Below are experts of layer 4 (counted from 0) of a mixture-of-experts language model. Rows are named router (the router's row for the expert), up (a neuron's input weights, with its number) and show model dimensions 0-63. Each number is 500 + 40 x the weight over its row's rms, rounded and kept within 0 to 999. Numbers have three digits each.
After each expert's rows: a language model's description of what the expert responds to. This comes from a sample of Wikipedia text that the model never trained on.

# expert 3
router:461594448563593467484466452484535559464524498454521518529513461616553556546495461509589508517559503512562530550577543561530500480491588509512526487456474466528507548486418527480555494466438506
up0:476469467499484522516565476494454516434482557463424525520480510492506482438533508555506464569497545442500501427475522541524536497488473459493477502539491505440480454512512513515556529535501448
up1:454538463546480572583517509401491470475523475513515497422510440410510403555565519530568537496534517471479545532474545566504485526454518482467505501495461502487557473536486543545429467486514592
up2:522513489499521484543479510524486490512502552464569553451571538514545450486533429477554490534472556530516503586527478538504531446448467457495447462449512461523401504556509490508508437536502533
up3:495451580486542495477435443496531493501543479503471429530482492562435461503509474498471421500523504544464516462485507519464434506491525546499499563444524452479565526577463457450620513545511530
up4:440535538495475567431492513461552489499546559488586483491527508446446537564472540509501471554529496455588447511528449504430485517504566392531557514507518497526560478486518584513505486527453558
up5:473470479460501501560484510487523465423521531472488501569507448453481461537476447547511492528501620439501510529524511489440501500484541446470459476563516447526486460515547523393487474468582470
up6:485478481465417499467540509450556428450490471497546489468521428455508476486493479550541387468438521444508463497500466453565489407487489514507464523530444520508523452493527550453420448498511550
up7:468488473524501496531521519455469444429545480545550543499477447550485500496519515541457498509496527496516463493439558446490484417529429471488498471520515435511476456422490493512544499444485442
up8:524534483525500498444486472449447547530448484496540503569541460506537597484448505499505436555569565453477522529583429505463455472480582511476469510529527506424500530422514491425485507538533478
up9:555502512507531464522461443483465460516488472480564535478522468507500498453504460540513541464500536504524561539550412491557489466554510570488505506502527438523480554535514480462565496439515445
up10:526477550492546528407455512490470464528546522470467451444510494529483394433481469493537565520521542513605476455489466508495529496470532439494484533525533516483403493520569486615480488516502500
Description: Commas, semicolons, dashes and closing bracket/quote plus comma, especially in place names, lists and appositives: Davis, CA; Kazooie, a.

# expert 6
router:499544522582561510513478512547529513506524450466551467574529480504543601526573489517523546520523454541595481476504504535568514415461487498531537467488461478554580552494457503517500439454441403
up0:481586413584465508476530517478556477606577592502587439587505495531536496477440479484563529499497493488534517522507422458472438577405497504489516540487505480474480470483451444397482468530478448
up1:526518510553549461515499449503534542573544541529535487510498527480445515495579572522506455595454495458528493478465499559521511482454440477490540511414491544488545519484448472422490574464477450
up2:442464492527473535446517480491475450517493412457545585452497490521471518513534566485549497531502496459544517436421515493480472470470496509526426445601460501491559505526513474439452421443493504
up3:486488549480557470488494495531468482505462466536481547510529533427537542538481468525543427538508427509467502433504515551501531511478404531459456445544479565524488524529469443491497492537557491
up4:511542565444524510465522524477521495500495512470445539414455498496508537451487436558507581519515521514426541460544521515503504397519499549533532455469546493463553444455542488526434541506461553
up5:471433538479530507571441533525506494567515479499533459504547558405473517537502551490524441459444582559575445535579564503427537480495481566556478451432534498518590457492446534513436507520510540
up6:515585511538528432487511475493527491511514480510555511425497489561464522524469496526483506530455511543425489455431420513501504539488390499501605474510499438499457517538456534482526437436391447
up7:504432521515520442537502521551497575464528448428475512549558527483495505465483513510496546474491492462471534509497505537481470450481479535490507500553493569461517472427564444507536569514496513
up8:504523508509537500498497502483501475528465510499532438533484522521450497512472518438510485440514474480520449552560464506484504587443438499535512463509505528561588549518500586517461519452491485
up9:477488474482518469373490436486536538465472506456526529510511554437477519511507593539496555517500474515491463492477474521463460507489455510497553480484469522449492495448568530476569515594483585
up10:466474546518564517500474566588476517529512470519498510522472535440553526531521424499422488481530539529514514587474460497546569476523478513522551504434483481544490486477544530495490474493542506
Description: Word pieces inside transliterated Indian, Arabic and East Asian names and film titles, such as Malayalam, Bh, aj, ō.

# expert 42
router:548557478537535469524470445547544558442548462528493450553471518517535563534537485482522533470610494547535520486507528504519462482510518498603552516514453465533573556551466495522563434472456498
up0:497526468429463507493421495510532492518494556470447543483442494533525422434428513506510468517547474516430572531484481458526532525481479507508486527535501443484523564557474583539516503507472514
up1:549503570485497528498504518518493543481569507523537414460476482591526524453481436517459465555483441460509562488518477593482517495509514529520453500513521502471473481545467454506477499498552525
up2:490542389466492530530522433490523520498506423556471516536501527460465533471412481522583476492546522562489464448512493585536524522545461537577490549484541491495517486470478538454467492483496510
up3:535548516498516505599456526497530434533521468583493497534452488575500607514532546516458492544456515532525516579532498460496490536539486596486516490485486434470457409520461500530490534514502461
up4:485500453463530532496498476499560484507484508533497475473554494520491475435472472478499502521518488523505474403537548466568538485549437545545526466538488454503434458496504465498482506558468518
up5:461525530527451485542492443493500492496528489500491509543530521479504540594439508481563469528562545527496539481392452503472506504567424474524497527510520506533511473478472514551407575506494514
up6:477537535487522544610461624474463487470460448571439445546550520463543472518577497508481479482568545461496496569528480399466453531453491501484501433463428438469504549520415447577487463491518520
up7:498494520469498514552519518486514415447484481473490431473502532482515530480498515488539461490449478478447461432562516470515514573468544509546517613521469493496560515463563537489490456520509508
up8:489621496495467556486466493494529539461578528560583450528435516531588581465503502534491522508489532530477507499563526515544520529456518455512493456462507453405544566512475525481528459518527483
up9:553503419453533551480480456517586507477502510487454559470511534472484509558505535502538517501591495459459543490492521512470578501519505491408498536477504526526542519477455591458519506555578474
up10:512488554521580511471458479484507461533535526515505508458508569518496539553581456464502483516493470518512535533549534559417526508547538480524479509491465525504569506506423484463517477441483486
Description: Word pieces right after V, v or M, such as est in vest or greatest, iet in Vietnam, ague, ade.

# expert 52
router:507547499563553481533534479530544568459515481521551514526544440559519530516530497489523482434501431489540492541558476509529529460441555472543482439460515499512530505535485521394558461467494450
up0:516570562596559464460523498498506482500455438528494501464503520523450560519440456545501447545433465448409497561566484517434458516510493547523524531487401470470497520501462413519541501471481515
up1:528516513418530433496533466539449555500505485517487486495523528414518574500525475519506466508403441481440453538397477506550485506441547461485512456510541437502499474493360453477571526446413443
up2:505477544470506561534530435475520537522480540568570507430514474496549493449502565502510523493460480506420508528524496497514440476508504523568451489598428440498456468482473415450503584531500443
up3:445581530535499497505461479425495479546535480598473574540504469517519564542412490490458460469548500510410470474516437483593517467493559561499475474501511478522400577472443508504424523508514520
up4:480581432465521566476566514562536527506465439513479545484478444484401536532526452533522454501469515536493514535580490512479437461460585435456460418555510536520603433436498465526490495489483466
up5:500532501440463524532500465538464470519454476446459487510541506525455533513558510514530473455461473510474519593555567564512466467503545617549538555484464562560507531554486529521435520527542561
up6:462464574454455413519453501515588493444455548572500502437485479562457584535517527468564436508508470460440499490491486479577477525511541500552492498442501493541380502476529495553498574460497573
up7:508568435517496465483496457542533502478591488508552506410532523510532458457556518497531498422460593490485526407463470520463449448515468468436561472507529579529498447481458463561481501478470441
up8:479530513598534512513491516540534506526512507543534527512535540473495519500452440505472509518551410557438503547520448459507515468491500512450575505449534444514480493485473501523510386538517429
up9:505438485559490502477460528506453476462567459413423492486478483478482534553540516482496506542505494448583505543466553475455512513485470480543509492512517433506524498453480511490486485508520503
up10:503445455499526519472486482514484513518495423490493540489502454435441458539537478433535561506456470554514487497489552537467467480511546464507484549521530523498491498514502553444490488570502537
Description: Word-final suffix pieces forming abstract nouns or names, such as -ism, -ation, -ity, -y in Mutiny, -ia in Slavonia.

# expert 58
router:384461485490547417482461392526549581462489451482524491521496460487530576528559470505513481475543489531536515518514539578580421470443544550558432480484460518530472515520486506517549458440489457
up0:404513460515510412486425509437502514492473484464475480523439501529523535461524548523460524485525512538455610490518537524542491474401513415528428517518417557528554499490551475524558529491474447
up1:506612535510502523505545492464486518517449500465475466490530576444415557541550463492493530447485561468546527559455485532518403490516531469498544485465472499525461462493438480488416418475470547
up2:489487522536502537504471464478556477439541543464496499497504512498524500492527503495527552488567504557479515430495516381534512521435516458501587580541539487549478490462560526534592461465522526
up3:549515493428529491552551575490522533518480447505442495465547546414537578527496497491573544543477501502514483514481518454527567455493440514484465559524524505592461556574493490494396476462392485
up4:495466485501532547453436505546528455480489522572475542578515508481494469519494532483579582566541457476451508534521569493522492549452540472510517488506545573511510568461534463493462582497413523
up5:539536510457508561519484565577488432548535491533541496530505605469549556526443460470522522579491508575456447450517493604502479462508543534511493506481501496485520541482509470516494492514425465
up6:510534516419549545463511578514499543466499582456523504509475456479512484523469501474471463480469489508516482512517513494555535504494484504507470538555517484520491555460559427522440474492551508
up7:463452474502488531565475478525472554497536490472535466510436479515481520419625443524466447421514435538508470597529480498569465490573538599535481513543529472484537460452513524494527517447474477
up8:512481511456489526466454508513523540537525498505474530525545540487459494437547460507462484439437481457473567578491460474481504479484537493485516527498413551427495462526518443499516559543503517
up9:447484548483569486542503396496494467426575523509571409481492508432497551463507498548423504454493539495515442449530568490542442482441503500511484517532500561497508504517487478471540487492522423
up10:453509479504468525498516529510514471499549446494508555545518527523562494436509528524447405493587523526483495515525572477495518522490471410486487528474450508554506434468499635483558499440504510
Description: Commas ending clauses before and, but, when, plus p-pieces inside words like multipur-p-ose, em-p-irically, and coordinate slashes.

# expert 40
router:463514420524596452504489430559490528461468439483471488555560492488552508563533473532502531426516455544504528522549490513491462489510510500548496475507475449541484519550499508486530468483532452
up0:487534488534499499541469408537523508489421515509518459480517478533496505534496590516440488562497482479525523480451438502521515518470513494542484506570493581537469498480510482482543428559548463
up1:546452478539502583492473475492530491450473440494476467493580469513524525571420628473594546544481513549602549494482514545527486515480510595521508461491502510543521475466523509544478469526459462
up2:448531481499546505436455455510450497518511548507450491531446484501529501497469569520518520519556495537495473524526418565474564588508476567437459452465555484401487576472507472493500529495449402
up3:550522524576488433482509547507506502525473527545539531525477492553533539479484526498395492511494474472578528540453487501423470525438571493504427534480500527402500480487494515530623524480474521
up4:519533476506570509500532499532414532508507455526583597527510516461513525555608431432437555437454466535507528513566521522568489521509554543478485487503565480506528487526531543521469468495555532
up5:465510522504521531449518506525483523492532488465559515458588462621482504524479492492483513457530511524432461542561531475587435572492489490484524535488584545562521500555510463500510508511505499
up6:488525480545538487524474526481522519517515465500508519513526492503513502483508504527477480393482468483485504519454491407506476449498492501544523466536455506371534491455470472486518504457469513
up7:482602451527436447572466408505418514510526544539558492430489399530567590442485449552506488554574477467416548521464445504534504508552477413491541571451526504555436498521565540547554480518518413
up8:457468525436520547485452426489499460532528523516493514537518463464493497546479511549446517491460503529425517476469440504506428502564499559495530479551488515530499468459586511505516524450470534
up9:464499453450398481530518456567435482469449455550474519476488503488519460530505516510513529496484551465501528590551529491482439463475530460542496469466491585423550439473496519482534525471578471
up10:584477593482567556517429529508523495512565523434442493517439500524514451509580417597564530460507505488460445571467577493568507482469489476520542461518549427519433515527482527512437536514555563
Description: Single consonant pieces, mainly t, s, r, split inside words and names, such as Pro-t-ection, Darmstad-t, Ir-t-ash, per-h-aps.

# expert 4
router:403536477517497439515490469497567571506511455423534473572488461593515521557526494482524504473533483512493552551562487560549482466473546492588503447434481486531530496537456475471534514470461456
up16:450552539462455530491519563504492530428488415485508542496492501513439521493468490571521552502553525429510556465473491529446560518512588498484539456498470554485489507460503564482493529480463441
up17:561563556499500479493536552400501500523540501510566531478552514517497507558490511505474446466594536501425483503461556463544503591522464477500510529528555520507509435509503467470465440465536567
up18:490492447496472546564506535515468554490464565519525546544524487433483469489498504500501423485488534527469593458458509453434485515551505475507517463485460514494536503504498528520473497496501534
up19:460452446523507509425587534521509480471490520546462536512495525512572524537434524496524481522491492568499537519482518512490507511448513461484440496594497495499502455520543480488512496573536515
up20:545499497549459437475504504524508498525569491540486619567496414501454492515398490507513459494488450514486433510506464474540530510534527486603398458501502478439500523504510496578489527521455490
up21:504508556524474502477492528537459476565491451531508533478454447481465504391504517520406462441514508475499460494451452441475459508477432535468492511489435531504477518467470478460514528476473545
up22:526465455469469480549512434519430459484542561512437453491528511486458452530495469449522497517493546499432529517540489508517480507445475543572437477461475480483529472480574485523499501463433432
up23:420514417545529536506484482533514491526476505486481486476547527459465479530526532516483413491517475495508575503461508493526451509461469456468554456500466507502516485486493508547492579552565544
up24:532507486437412581477586516473542532439521512575519561538483518447488508511464522524580541521521469512466529504475484477470539523513469520545468554577465587440475521482527454487473582530425480
up25:437479574469477446458540490527485491479562499467542529519502457497441481527445434487492590444450519545445468463537494552515502498503443467543471495490417546440476505396439493506502506521479478
up26:547473512501498495536543424512460487465523527413405581554469557496423448569454511530481528476463451526543507522532506508545504540488525449505485436481467567489413492510485529534570504481567483
Description: Full stops ending sentences, breaks before section headings, and first three digits of years, such as 201 in 2016, 199, 200.

# expert 60
router:435555502516519482557469509490525500504510517490462523545598507507547533557547545437551523457503417573534495571533518517565534464486539485526484513436452450564562513519487476442564460426435535
up0:474516462516506515461597521470446499565434486479500597545499472523567498500426527538512499487446492495529455549522489516512588529489473545528424461455528459586444524485507505533533473526519517
up1:461495510486502466463516547499479521507479540480475437431595564448473444519493533486558506524562472562646506577525552478518371446541488494493462531482515505508462493465484460465470553502483514
up2:501570504479529494511488496452534508456491465472404523478543442441525557457537517499521516420503442441531476530460501490485478463466432479538473454512513471574568381532489434486462509487505490
up3:512421562478444451503476566493512515519547554498543416509551485536510517512551514555459445462566514548503524419452528522539483520431503510439506452581461566484525535468493496449466438522502479
up4:412510433523552547492512462456452490422458480481493516547491516534508544493497518533526465422474537464427460483395479508482435480502514490520480527538494477511531509458510573536521449502522504
up5:502528543562477475493519494471470451492424467548469505462497380525533519564592519500499549527556523494622502497542489579474490459498463520512528462540527489507492462490515512515520524530485539
up6:586543515491492488556548513501518517564486542553483513560498526475561491470534426457523490464467503503543482488443561463547514437527495507458436512517480478554455518457499480506517524481529511
up7:563592468503544499487532494479454483508477497458485548514533522435460512468482490533513503514535580567447484476494494449555460471486498497475405518514453452531458486440547507445510590443519487
up8:496547489475524477520461531536508543542548542505483459470528509598504537506548425532549512490460404490593519460531510521473547514467461437488470519446475483470539567568514545498483408512467509
up9:553474491466527499486467573494524512478512509461462503386508434502477414465477528494492473497517572533482424528544514537520421497477449602459516520532443511520475503465531509467462461519576564
up10:514489471499530442539550421536449485500483518523419475555492521525467546504467514530491474511506458548492511527453479479492496494519432526512437553454451546577466534537567473509468505511480474
Description: Mid-word pieces like o, an, ous, ec in words such as thousand, Mesoamerican, reservoir, plus years and million.

# expert 39
router:490528499521555531521467477553543471516535487492486507576495453608494505561561483453567563512556478517568507518568542554502543465536507500549538486420441474526535508507515425540490469516502428
up0:456531551470558490511502484522507533469461450543450465494537518544523539498548438538507536509426520498468522441556521428512473531509415409573480524510505474521467432481448516570515445473554496
up1:521533471541552547573550538483509540437505487465523546529452477501571426516476473500493521495512511535542511507571588491554482483492538501452481481444551432498521470475513459503495544503542507
up2:493555494554472559466543529475511496529508435471455531463462464455499499484468550537498462485417509467520472509617531532373484473549485511445455492562528497436614510502546529536543434460564461
up3:461513455557537499492509568477514438563535499448474498596467556500494545551562531461554496507473497541510521557528497529485515507506604485544553450489443470501500462508449415536458484502534489
up4:474476482557480466501477578513444523511510456561497479517499479543530508475475498489520583484493469474557453537463493516493450530507510507553555513444519389472568509484559485462518541507513452
up5:491520553489477557545554477555567435522444511533567502495503451483536518478511522448474541488552468508540529484424477458592504516543434501523546546529561486454492544444392499469471601516539512
up6:464464527548514572515552491489528531537515417427531435531500501602459446461535486536456467457457545503456554456511514496560448532512516549494515502519563482490522446489501543546596439450460554
up7:491509523481501497474504509557504486479550463501528511454521523527545443531502404525489482517496574492487519430495533598453504491488505531516570509517428435516508483464554459556534494482449433
up8:479529541467499523487591478528507480478460483475495507482439506605521531541486519448521471514505533473525525428514554582369508473521458542502562493444501528510460422475495482495446506521497516
up9:481492473489511491441447507461409482423507530485478500525473584516521560496509558558460461515523503485463460490557551493474483525522427567514467505465532517483514532518487500405418561475513488
up10:561538486519452584571512538517508420422511517543475491502416530517521483520454486498525502538536463476492476483459513555511427485511518515543415481513540544515409470587533483542533481489481422
Description: Pieces inside personal names, especially first names and surnames: Jo-ann-a, Hill-ary, Rend-le, Rich-mond; also whole names like John, David, Daniel.

# expert 45
router:462562463498581523471480502538495527475566470469533550545505545549544524561544485505582579394578445493525488491544486541532515483516580556517539488432434453545544511484476462471507478479438498
up0:440494476523540472465515488540497478501523531492559556453515557443536562466526432558504523445547486456509487521549510520447518444571515488461432466481509407525530494508472546523498431488517468
up1:508518449478449508507498545516458484459515450477597492505467538477531498525513471576434449526563504564521507492504564517441494530527514525484549530510500509425535466479516494500447576485461485
up2:519430521495568508530472561519464478491451398506470547549599570444506471447517507479521538495565480511510407485516505442499452423496501453550476542491450531380484557512513560523542469412504512
up3:459484525516510433519439520510465476487582478519497495531462597453496540499485496559516485448437480453465436546531449428478526441521477540473442552521592457500589455522484456485437507559519490
up4:507545477433413455517567464540540454449590542432568466383513544522532483495512506465533440464556481488469526552513464498484484502516555495496439520495477533556518506490535534461512453459499580
up5:464473501551492463493511485509468496533489501478529546558459517428496441549509494548535532503529478565501474510579518457539528463540515535555552471529441465434483531484524473549568526557518474
up6:442463470556536447420485515500483485501460441532502498465431531521536508528484505448513545435437521601472520423534533448474539502458497521515465563516507444469555519510493568436477497454405485
up7:522489495471470484472468494465507506459474514522503498543546466418469557518499585517528517440473465465475464523473550487515516467504531456468516443472512492511466493402513452522575470426465486
up8:525541499510486513455535488502467486493468472592462556486458442499445482478500499502473470517549490426474496548491511457519517486471493433470443464516477483503494444513539508442474459508586492
up9:458546556498444465468559489569534505469523502535463550500580484519477477541482434559547500447472484476499511442505512508474497503501587512474555505498510524513520533507507506476515490484473452
up10:480475480491473552510503523522510421506434492494541499504443488530564520504558474534523443507560552466508578470495557558495574532508498443525575505463624551451527518591423499479485484548465497
Description: First token or capital letter right after == or a new paragraph, opening headings like History, Career, See also, Awards.

# expert 43
router:490592453523541519524503405554540572463566437457514506560544463529523491606569505508535511501504424530540550471553515525497490446509546493539570450477437445522534538461514443561528438462509462
up0:490499504511476509509584427494555528580499383429548507451473491493497429561508496562553565544448464513560447496508466458492502491463471520544562507505523497516476505504561504530499475426474483
up1:527506490565535526515493485522517455428477501485532539570459510527517536448438522454534482448482524485484596511456504510514523524478523433450509580534500529511555497470480474598467524453496481
up2:513532537514483513474494550535418472522514472513459487473513502580478488472517508526512533485515570453463480500480546414475480592506487490485498557505500424453583548552471516509492462516502530
up3:529534482487519580533460555529495570499455489477545529512532502546549540560543451488573496478532508484467556499505536457524533556479560545528509522569492504581454451442504437452509515480464535
up4:449412477509472525465481494518494561432475506500521474491556567522409467554557460527449545588594539494481443458456555417488533561488550500530495467471506468508515432509481524500452476484448481
up5:474504547567523543491523490468551608500455486443441502461580460509529498556541496460557478491475432507480546566492544490501474511574482551491537520421475545606447482472456405571522508493504564
up6:527480517517582481565550543487480491537564531532458452465515525571517550519462490457502552510531546563534606544568472499508486542505512495526553511563452489484492587467542458599543432535476551
up7:481481426502522536503474507483476514478545491471517471506506495479484585500518489528521462422516504483414493479513479451491460458560476518520441505487460487439498439440516506446478453497501541
up8:575486565537433521503538517538496479507526492481551530443465472519570488548480505479483477506534440507522528579541519479407419549536480417443548505506475444500467504487567512551507466553464453
up9:534475528380436491568525489465503456449515519604463540471482535486447462501511548481548519486590523535550583479484524516597487485537489525472549455488476525570551486498478420552499494497490509
up10:513476526504503551521491502542566462532509509517503490536551432505445467569434515478559503586507494470502512477532501536558534451476474535497529490392387530571466476493542516557402487473523553
Description: First pieces of verbs after a subject or to in plot and biography prose, such as hug, humiliate, hands, said, contributed.

# expert 14
router:448514452506516520477479508531528554486528483443529516537486482560554469489511495449582591531535496552588494540521507532523533496478555542524556466460453458514503567490493433497595434513525538
up0:504482471467626479407464425520450444542507476550471473542578543434474505503455557491482512566531519465431450411554472496509564529437462539544582480500510558557508479481473527468485472531477530
up1:396604480512459477444440463515507450477548421488475509538511607470496425476550446559495497532497564571443499410444530486470517547473507502502430502516469489528541554538512520493526573511515493
up2:484498485549507528499571415509503491501489449513428555541516479527513519454486530502524531478487483484612521536501482522510507468475545498439532505449458508444507471484476530489474459518534533
up3:465498474463514544492509463544476528509477527552443629488522493533504555491546512515553447489479407464475451528460458454536609547528535567474472502533481421486476507535548528585487504482463519
up4:529498479448434511511573450453493491544459488532542466540438569443466506528549569541424493432487459498509542559519566431496490548431524558547491528493442435551520541537468381503499486519536533
up5:510508503478416502511409517577483549550466526472554522562463501567538477534480533557477562500505474545526510512445501495521469496457527417418535474493487445572486507447472534476554445518552578
up6:519466489515495597457508496522536528531488486509410487427525474502482492497547484464478526489543495529493543581518547488598533525531513591549479458487481546448439555489588477479532474531467557
up7:437525561566472517535481551515514518498407474492502507514504543538496485473535457527568553555503476536512519471473493523466497440420554470476465501542458450477560523482537465481509508517525520
up8:533492507468499471466517512561566600524507479519483501566487513507458558543562526510553508557497510552491510499553481483488523444514516525534526468504567417543419520472513546504496461524523511
up9:504504456563490516471547528524547537478486503513578476497551502543506488577437478494545512570509447568471514516570478553487507473568504504496476469511517496469514463503570460509461474456499578
up10:456458562523525503489454496524458478521443513584486477472481461555574502549483431517463530467540491511522564454498478507497482419488458549540587490529466498469540531524483448534561495564519568
Description: Word-initial pieces of Latin species epithets and taxonomy lists (Kingdom: Animalia, Suborder, pallidipennis), plus line breaks and dashes in infobox-style lists.

# expert 30
router:505558465503560464558514475576506490483554454509488476544511536576529548528605532485491548444548462588512552495502479542532504391518511435531573386430436458470573527510484473508496438477522450
up16:471485499546488529533501532451482449497542484525520556482490552508525435553481478519480594537587513589525456503585518531482497525529506540545549525406504566516502598491494459493487520451444455
up17:566507481486468494546535483510518499541526545574493506429480531473489424452564508541591515533538554538460522501489532528487493394491514513549530533513483613536459485536476561517496501458532571
up18:524561530494572532496449546428500507529489449471614505425461529538526554471511556542516523513536529486469501477497413469421510460524530509464573470504539491494496545433469535503456454492480452
up19:500483573502536440519454441492452495490536584484555490464514453434508483460554535472519552511590495497570486544490402525461590587589496506447569566532457528514511440535524517403407493543541546
up20:502488506471485407532534478523528531481567397541484514444454503560526463461554500493596461478536472427542517512465510481407420512498520458516478458553453524517462542465504544528534534477496551
up21:526498467473499522443440385517568486515452618511563478529479556455455502533449475503479530563515563429465530495408530498515599503546556489503501495524501525533495517588456502572520502508464504
up22:461466562500466462512445476585609453506544479534509487467519521429503539536462525495537468515489461513490469460555377474462551534499491565467493570541493518472466498571422513507515544509525487
up23:475516454532529550562470512486561435467516562422515497534572528461476521481486535583530543499515535444448468439472510533518459527462535499470521516489527534469494562513478504586517510517528476
up24:477524489533509487457469500486510497447491499553547459494488495500444535529522423523489529581483512402508525557532468486473505531532517517478497479495479479467515499505423516492483496395445486
up25:453484547529419513491547463599467531473514457555507477456512504554520491521490456552465452596499528519493545441455514467503536475435536510429538416510496527508527495420459509466569482429462511
up26:546473520510490467537555536585541496482523564498471465519516551486540529494510509490512454508473448471555476549486435542487368469531467447500545455485535479423528506484428517549529455383479515
Description: Final pieces of surnames, US states and place names, such as Taft, Petty, Carolina, -ville, -ton, Texas.

# expert 29
router:525492480593587403492433459498561552516602490515528488532470501499511462521518481422461526530555429522586545507523451482515489451526522521553550496431442491477546507445460496446465474429534448
up0:507495538501470498512546472465458474427533440573449480504511521466472547491548483520456516576543526588454600495485459550520557445522489447577536542490497505486489497471553511538479478495461438
up1:517529500499536523490454458445490525522568449541547537502520513427500503462435500518496475531587498462477477463466495537512487429510478480566483508471445493516507514442538483520475501490507444
up2:448493496577487525475478526501456528555456517484533430511456539442507475445512519524488444548459469493587426475483500512527579508511564522416513448512509441480488449565511487549518436514503511
up3:562458461503557439507458446462533515426593465486526475483520492509494497528482523558457513523506496442508436507538422486427432428503561490540548538591432558529536470454501511556525548487465494
up4:558490436522487527445484516557487548500498485490485487519559480475577567541421508457498482538524507413549487465432456556562511512438468562518462592575511561397482541478573504514517558518486502
up5:575485593570509488489462460454504489546467485556474478465576502475510539526520464500555523508550503478469500473547451457514398489466399524561451423484473499516504530480513441543499433466478526
up6:465485413516487460546455457498469606421499470438477582416539541435421448499444521476505547476478496570412530532496525533489507480475526490530513465462568553569553406464483524456532491471500547
up7:500513476509510457469513551480532508476503405481454466505497483497537591540513551519471455490469489548480538498466384499462475482487419465524512477465498502453529525466506457514528513477494428
up8:485500511538477489449531400483494514556561533524466546498484509562505510522544461533536526478427423528503571503499496438480478503533504540509524408548479523476502482518499488482478500458486521
up9:508458520477440541550467419474435540586511411499532476594505479502551495522447542421461600513516512558476556417465494557505508543494511560525583524549448500527506532489534539520510446512430540
up10:498509488517526468431479518511520478548454491497533462510513507503510419542473510442497491556459500503512498540492506537508481476512539546578473537561459540453506477519522515511479429573524495
Description: Table digits and percent signs in statistics rows, plus word pieces like ol, ate, eg, Col, as in adolescent, colonies, watercolour.

# expert 5
router:501537473537512474528552538473489525511564382490495508573525462537529503537569450511559540486579502561529469547515487510514479463471523498520474476454536466486511499456462471503489515467500438
up0:489603565545464515511541472540542503528464481478464483497456447465551486519498538527505497484495469528483484544579491503476537468469525563440435511417566519507543479454537426505572484482486525
up1:516541497520530498451554468498516544473464479546532501500555464514491560511469451530506542554520473524489540554471509481436461579406463503388544538527495504516524543447446512504528519482440479
up2:429477526512535504429520523540533522528493490477498527515456555498413515504543485543480469507521470489464528497483490484545465565480399541528472480547473498534490515474572427488472505492545455
up3:499615541454484557507467556510524527480503488540540533478559563455472536478406524494531451487542458506501500549467447551493594510524493479508498432501483479485494516404482493512453518566543525
up4:537570543550494477503558576426503507477487523548369546446557523541503433524545439506515458451435541449472514488551509510548509433488579549500507517442506507589525442463502504539490558489522491
up5:479532519495469442476530543490416488565513534546413493569496420470504507556516503450537551552546483496444456529483460543519463499521462510429425528486537479538536555461443456499519488504480438
up6:540581492471501494523564475463474587454519461550500473496488409454442519480484496479502493455618491528547463502549511458482528518496464501534439550483541484554546469408445514424456492468485470
up7:550526528487538429550481502476540498485543445461475534513487524467439490510522456554625504485558400462527435589477465536468552447572525506511526533463486432476450468495526527465447514555597504
up8:515482459525492486509456477537465535469490549548494456534540556444578537527502498483490538467528509457393504414564521531537561525465524589535526438553501498458501526525494431504521528496473546
up9:481505438456555495519517543479475524485464498485513482530533474469541493500469537565470534511483453561480501464475492502470514458496464499520503457519508453523490576507496504524533550485511454
up10:499487538481469555470535533521473420449484470530469460414479466517480429532517491540556513514516513497524530576530506497536562480454433537539434571471426467507464528498511465448531451583467547
Description: Mid-word pieces like id, od, ud, im, iv, ut inside words and names, e.g. l-id, reg-im-ents, Sa-ud-i, Arna-ud.

# expert 61
router:459541487506577422434536417506591510509534455499474475537482541521549497545553521492543536523579549570526558471547515511541486509497553506582532451466509438591555514471478468570528472481506505
up0:457451467476463530528517449460517436463515478478499483501527540477535555564454463510519533540449507604551485497474536537489490546485524479493508561523491505525479513459511508525456550514536544
up1:500525454480458502521510496510530486479543471514494481492440464547493480547519534501430469515541466484591494478421445527438499509454439476500519458466491407436544499488538508446514513529558439
up2:530524552542555472504562477559457528504439538527445519527422457529492486557543503522513534507555513514549543511443483500531494534470426518564528459556575530555495495511475483596496481508530510
up3:559547499502442465508407496462567490577382503513487590478518553531488555495525529498559553503590512454543497571481523499497522517491555501438486422457452471490531486563531461497585519528430535
up4:541529440526461507522481511479511551541504538595487511453586498491431535488494475483511459487551527565457466514592515470533470527558541481422489536542448524535502497448458432503453565538455468
up5:429575469484508473490446520473544572507527501583536476440560615481497525483510424571467490488481442487484421447488508470502511588509502469565467422483499589521446476481509495496384508515543452
up6:509496486474474467547559477545483537518519528488543453520538506519491536467455499486424545587559472570590420523471500536472479521487477507416471556547439505523564458443511520562498454509547478
up7:489474459527425538507443435511445554494429542484483493525477463462537535507462510436520444522528464523507414567467473483508482525501492558474486513485493497489467491474510492478478434509495529
up8:461532543462498536513586550491507511597412554475467430431515556464442441511488533456505469568487510549413482581551542510543474534441474459471488502477545484491561497544513503525459470518500471
up9:427515514516454453468594436425492482579573506475478449566507479477487535541532459536472484501542478514454555492538473521521490540534436595474486446517504405515476433446465512480579428420539470
up10:468539469476508436497465541437498534535468486422527539436491492429541485494504501506523539467506522487500380528524502482475472459533429531576512537499481497549525409495510525528495567497555524
Description: Short pieces after c, C or h inside words and names, such as Singapore, capitalist, Cádiz, Creedence, circ, cover.